From a checkpoint of a small mixture-of-experts model trained on Wikipedia: a softmax router, a shared expert of 64 neurons.
Below are experts of layer 10 (counted from 0) of a mixture-of-experts language model. Rows are named router (the router's row for the expert), gate (a neuron's input weights, with its number), up (a neuron's input weights, with its number) and show model dimensions 280-335. Each number is 128 + 24 x the weight over its row's rms, rounded and kept within 0 to 255. Numbers have three digits each.
Before each expert's rows: "gets" lists some tokens that make up at least twice as much of what it gets as of all text. This comes from a sample of Wikipedia text that the model never trained on. Tokens count by the router's weight.

# expert 108
gets: "a", "us", ")", "le", "er", "ion"
router:133118136108135156124106166121116126120136146143113144099156097122139152133167175158110111160125144108125168143128105108146159156150150112112109102126114130150100162141
gate0:112121090122152132109145154148091129160135177102143138152148116104158089110092118162118149121109174133130130124107185160102133109182150121137122147101124107074146178154
up0:113122124125124115130152129124150106132145090099121102095118163134063197149155138107166130110165047115113129142125083095118083143067130121125139111145140146144126113116
gate1:154118144149169141114089131169120114110140140154151073159112123123114139147135138111133168120115142103124141118126132162064128155146122154168107081152119119120134127142
up1:114152119112113121149173144108140148165126086126158158121146117118132137095112074126131081134157115133108092128113158078143141093106148110124174156111154125130131127114
gate2:113092152086119114166108136144101124150127128136120138123155112102148152117128159075117075113132077111167178117125120151143136127123128149097133115159119111119126131136
up2:125150103164140137131162129109111096095131147151127161117108119129132100137134133135153138154141128158139077135170144124116138146125113122157115149061115155136107137148

# expert 109
gets: "ad", "i", "id", "im", "ar", "at"
router:128124131154114091102113163089104156134124102131120146115130122110108129098195112198121173140162160100130129121152121115141165087098140156147129131183096141160110104135
gate0:181133146142068149118140133134091157133169136138110119105089085093139091130143165158105160088119136145086102135108110103122155113099133120127121143101139129162177101158
up0:075135140123132177157119144097084122070151088104136139104111165108118136169106129134085141118118136153145058136119131133117141130084103154082152133135110104104148107124
gate1:117131124097149124161152136104135124071145131101143170158127114142133134194112138119130114113147116147136088136119122110130129149108080125097102058125126105169158162126
up1:130114082088107139072155118132130090148109137136118157145102145136124153115139123166112143124096119158165136113128147142144088106106133104135134215130136125106133138119
gate2:124114085108115059107088124072122142138166172137118141138081113102133095101143133122115153148092132126110133085124127120112160076118111120159128138121117117161149107097
up2:127119134171129136155129120140109113143128136125122133155153133140170124130122114132123124090199132126152156106079111122109129141125144162166106160106110129089173137141

# expert 83
gets: " |", "_{", "H", "b", " ", "g"
router:108137120094113141119163098095151117174141099108126090143090127149135142159159121156129107089123116145138068092163110127133138131135145185110163135080103132118120141102
gate0:150099123123132121112109117147137133146170148133096098133169169184156076163189130065126087122141131106091123106143093128118159131082145154135142133145109174071141132111
up0:168097114124098135111130110141138148127147133144091108119143178174170075150161134082102091099160118120138102087134115118124131095096164156102163129143120148098155135109
gate1:133107113104128111117130104054132130141180133094136134156115111172133135128152159124142097149096101149122121105170145099130130092136117158128162117105148118103107138119
up1:109085149109138142138133119145168103120164142113134131183132182161115104165131085164114111098102143124136117147143136110123162116119148103133111100130140114149134191177
gate2:145125125090133093124130123115136079146102163098119133167116137152070116148125180128118092167138102112124130129143127156125139109132115112146145177125153121137154117127
up2:142118112113137104114117095130150097164137184080103124126123175165069117149123150112124101131129070092116162126163124118137161120112116143139147156135144128131154128132

# expert 116
gets: " |", " ", " $", " 0", " 1", " 6"
router:140143169128137125146154132155143118120110133154118094142109122111104165140180093121115156124137106113139155106119087104107117130174123132158110144099112140111116141084
gate0:125128142096151124165131105147127136133146117123139097117161147149176104117089145159147126113133140126103166112112100137109100111092091136110139060142130110148171171126
up0:108092137159090147104172136113159101109125136101115170102109113114131146159142129112121110140129156120145082128155155136114159153162127099159153198138141132109119080175
gate1:116157129157144080115112118143113123132126138136118088159143111141134134094144124140162194134125138112099164120141114100125124130150112096132106174166124125118130132096
up1:129145112132088143124128086129118146112171179143107117149102151155114119097104108163149128109111143130090121130143073123104102131191138099105120152164129151144167161141
gate2:136097152114084146123137168147138111120126156134190110125120125093169164137186124161118144164133175141127111094152158141134150112119133079133166119135160156097136130106
up2:170127134116086114117140179116128112145113157152152092130124136086137127139166137139087143131158125153120146098129128143119127108084121074154178125122151171109140102106

# expert 15
gets: " January", " May", " September", " March", " October", " June"
router:116115185123139127121144112144110111097100142145128096121113112155076134081114098129140133077120128086120105112152140155153136110181117128145144118132120139091141134084
gate0:160150191122153105155136173110143144101101147147131115147098092121135117130102143141146124137139154171159137122101115126130172105111134124072155141147019107147110117126
up0:138110129108156114198109141115110149111089184120156145113129116095109139141121131108083119132105126162139156105136133141118140135099087139084111158143078117100110113178
gate1:124121103138140138158152138088106088158153114142150179122152078128148127110123115071077166157154123111116194124128075127116112155102151123137130186138164129163167098137
up1:114186088102129130103172094098137184119129111144107174092137124122137148141139108094090139133122067127163163125141140143129102146143155163107123118135147105120119145156
gate2:091098194164159129099112176135168111130124147153197116153170124103135116140119088142143122123143138111087120181153118147119124124113104130132161137116110159141133150109
up2:139120154155101108092157128155133143186145093115134103129104142121080124133132135170164152140163109118115103112143108094180132139144141156141146149115146190101132096121

# expert 64
gets: " and", "\n", " of", " such", ",", " or"
router:094164098116143151132172136140143122143135138131124131102136129123158126156147141121154151124061160154100101102175145096073110176105136146112135097114116145083121118131
gate0:102107125101083162147113125170120081152087149138068184098101131164122188141142179131106124129154127132161115135148129144132145127118139117116147138128126115129089160161
up0:103142094100078170163116111140114078150092162129089181123113129163124165125113175141111095143108129151140099137141149129140130122105128117152152134128118117126110144152
gate1:095106123139147148100167140136138127155133123109111163122161135121144114130153170102064160136079147137096152129121107121112133112091116145147176135101129129092119151158
up1:107144146130145106094155105107100162113130151098126132100092123155104108119100116125146110174064127119079115141157162074107139129141106136138100116106131131121112174105
gate2:151117138140171119119159106095139149131139108060151145145156094106130146064142134167157091154115165153124170096146110139162126114131182129141179150103153152066130124121
up2:145102155142143148073142130103095151108153110100170149138158111104138122067170112154129104140150148138086135104148150136158125102165193094135172126100167118104108117109

# expert 4
gets: " and", ",", " –", " -", "-", " (born"
router:090178119141135166155138123105143129129118150164114107153141144146169109138128128126169141078110107126165097093164096086123155138108139113115141116151153129099113129144
gate0:097162133078126116123093146128126114071147149111147119113103111162126073139115162155098093112111126150132123153143165097109108161110130145122069152101124126143142163154
up0:101169070104129149074106072117107151130110136092128132144099138113128086148094142124155151117081110179164158133154125103143112124152102082126113167109146156139151120175
gate1:112164104144120144129111121089100097143121126103138125119131135114107098136112169114099175110112130129160177114104169146129137181082163154104114132102116168128151137125
up1:124126105126094149132130091106138101158112132116125140117135128122109120127100141142142172135118109096148115109148161146129165132070167165085152173096138164083168125130
gate2:156114168133134160126198138098132156102108139140092106157121099111127095141120115128123126111122120113135131145114133125088121121144126085111117102179141166201138110123
up2:129118142136110165139168100101138128093119143149092081160135129117138107139140104131103118100081123122151112139143150106109118117140133120140129123152147143156117105122

# expert 38
gets: ",", "),", " (born", "e,", "a,", ";"
router:118095128098127139132082105113083131131136084158161127145134185130107095103134123124100158102123113150120102101125154143120135113126085125111118119131115141138141132163
gate0:122125118102141119141143107111092138143121105090091147115147119127128151085147195080140145122116168096112101122138163121155117135129116148140112096158120137099121131137
up0:105145129156105145082124163107164112122169154173151089153106140140143110151100082145109101150119105145167170141140111129122163105115108094116119166097135094165135092135
gate1:139125147141161094111134096128125077144128101131168176137138114110140107087166129137147137111129177154153128134142176105130092126141103148158116136106129123103137086130
up1:132137139144140103120111118130107081137098092146174153164117131122087122120168143104131142080146161166129093147140162110094089098130100131143141129096110138092119094134
gate2:125155133195132127125153132132120156164067115118137102080127122119155149124110149155138159126088112102116136105113133131146076167115105145135091134140152107092153095150
up2:136141125156098120158129132139105156136089114092156099111124139106151130153099122147115126109087098111105116125106130182118111162130111109142129127110148124143148082116

# expert 44
gets: "n", "o", "e", "k", "a", "u"
router:117158133055141085101107116118133165154159117148116110117145142164151138113096095114098086153092141106143111119106108097130111125130131164110096112155092130119120145127
gate0:092151178122139136103122116111063125091169155152139118118127108104154118142125160111144121096132173153131125102153162124121104124143078110160178121174151133152171114153
up0:114135163094126130115119119083076113111124129126116157104092108089192109141129151141134124104133154143086108097102121108143115159124123144134132113143139099161155117161
gate1:120115144123176103114095142124158159133088156109156134177131123127149136142112163094165120138096151116164128141111146147110134134099118145131073142143123087133107133141
up1:112104111116081133154115146126097131133128120117127122095131133083120118138120086162104140167132103070158136141134136114158142130146108144107130066107105122126114161147
gate2:153120139127146119130143158116104131132100144053092147142147163109142130082072173142160163161118137129145145132163137107124121145135098097166102126112101102126175154137
up2:106167091112098116125213116140185145153171102165101140143162124143116122163077113136175152134121135129163155144117115112116105120183126094136094170098122110120140141150

# expert 41
gets: " M", " T", " S", " N", " P", " F"
router:101153116135138082129157102120135164104144115133154065102116123131109144098133090160126191120157156146075106120170084142104137100146144148156173129139145116148140106114
gate0:117132119148155116175121118105154148105112165142128140122136116137179138113104094117093153155168132135165163097104104109159129144117140143160122135165166106177112135167
up0:100116149096108120117131134147142098128092142099138104096148148159092119105142134155150130107092115140111175163155161141108099127122135120130168122139103127111094185064
gate1:099129106149125117180138114128138166134127144155138107116124107157113071103129109136111123140143134156086094137168101125105153148103158161096162129123131113133105116152
up1:151104140111176147119138113104130117160110122112084150182133068146151128124106134116128160139150141136131106128173138147124127132158171099107175139171111131135113162121
gate2:144099121118134117095133145141100143115108074120105123147130150119106110071089131155099169131149103121113118125129153120141131130158125114104110169162114179152119146172
up2:162096132155122143137139115115104153085125077114131104139111144110108094090081117160131159131113133142148076139132131109136134137164130132133115169146115113161101134174

# expert 57
gets: " |", "The", " T", " B", "A", " S"
router:151113134145149156172170137120090139107094081097088160132104133131128172113162119140132138099121126153136093142124113118103103120140187106119070122154084111141114117094
gate0:089137107130155120168163141094121153160117108119143131147196136133148127121166129138123149134072174119150133107131126134116116116089134135116124112137121152143139087093
up0:156139152105137133108098090194124141082122141155098123128061145140134120141077128156140105122188083118105099136129101105126121144159122123139143130086149095126089176154
gate1:130132130123124142151141198101120187124104128126119113110110148155168150156136147160068156085125073131150159148120106134144144140084127166119114123155137152121117129120
up1:136110107167138140149183148153149165115132101100059159140148141109164124118174124165163125136126148131112095122102154124142118113150154114108136139145146103107106070144
gate2:116129117151149121131131108169185144099126097140135057152132126133141115107117119099130096092119104131119122116123087115105115128131142128074160074147101142146110179125
up2:109151129099078140103102142105075126176138145145105155095133125123098144166118110158139154156156113128134147138123126123170120132119103123151123145140156150111103085114

# expert 32
gets: " ", " Democratic", " Republican", " Liberal", " |", " Conservative"
router:122140110109146114127107155107131127112125131128122091146134172137160104106098110143152115150113132103093085159181128073112110144117181123075144128116123147140109114112
gate0:089118094098153137109162158085143130109122119136158154131144105163140142141138140129070125149156083147122165116135128154133111128112113187148118095118125132146138128108
up0:124153169152149104142089108117142132122107139139146103091142112075108148118136123135088120094131150090126152129120185166110150116092098134170171098099100130098149157109
gate1:146105155151118117116128138143126162129141120086129160135127125119121092100110114110114109111122075141155174162136156135139087089161077133112081175072142151140113142116
up1:157171131121138146144136093114132102115127106153110095104138143143124174153150114119157148167132186112130122105111097143101179141122154103179154128190142106142145110120
gate2:162113156138141119153112099179153129061144129156151122116096114137103138153159097126094150108134121134157132103076114146181082119130121139166087116146115142135127118127
up2:184087127140133142154133112169128157098139160165143136131086106137105125102146144125127170140127161166146180106082122142154093133141162160073089140151101099137151127120

# expert 43
gets: "C", "D", "B", "S", "M", " (M"
router:104130127155078115146144110126100106136145174095132105151113132119108130109080103154167096124137135150143111177114113150114125082131084162134162131125145105144101113123
gate0:120128140127132137131148146160118165167136134096104157153127171138122116132131145148136170112135143100107130139119081183137138111135092131098138176150095108136107156135
up0:129136129144141134130127167130115150144134139092106140124175205139170098097120142151098114115146121111117161156121104142131116111135106118100159134145116107125119158120
gate1:169081115074106091139110145144121148129124118156125160158145132170137173137118144158094105106145123108069123078193113149117165120131136120138169119138106120114138146107
up1:141131186160121151120091064136124132106155096116120097148124081141077116105124117123149136146098130108119099102103165110113122134115118129136083125144159128096120131113
gate2:156098091122167134157110152107128107078096139140113086110130147120098168127125114129111117093096107108132144139098100142127105115116078116171132129122112100101129107132
up2:167113111124145122145119128129134132082132150161166116119145161128165109142158116126142074087090134132112105142109114152101099131105077139165155116100129066088128133158

# expert 112
gets: " (18", "–19", "-19", "19", " 17", "–18"
router:091103131113144127152129130160135146103154135134109110100067137167088127125108083104106110098151130071114114100138138153131153070183136153145106138184133107126147173112
gate0:129119157181126099170119126132117106126108096144141179094118104129122139116123143127126160119174125155070167083108082129128099086099090111162130064098174088131144118094
up0:184129164088167100148140124143142098098177137136146138135120129128099138128112122123156100123163131140092139109143096155174075147096142115150097127137148125077143103118
gate1:114133122095156132134101145149125138073152146109096133122080144170115133116114137108118136122112113129106130150167145093119119129124133101129123129128153096122173157129
up1:139106116171129125079169105115154159167133134126152089156104132105107097095120124141182137187150147149148158098104141121137121114122110147110143125085191144123139122106
gate2:149127118121129102147098147145105145135124156114147062155124136112117141158129113119136147107128106101120138137140106148144150161150129143160105121176116125155113131111
up2:160123116125092139121141133139133133151127137072126129170094135108122158072141108106144114133154086118105092122150154186116141148122145141102095162182156157124157116112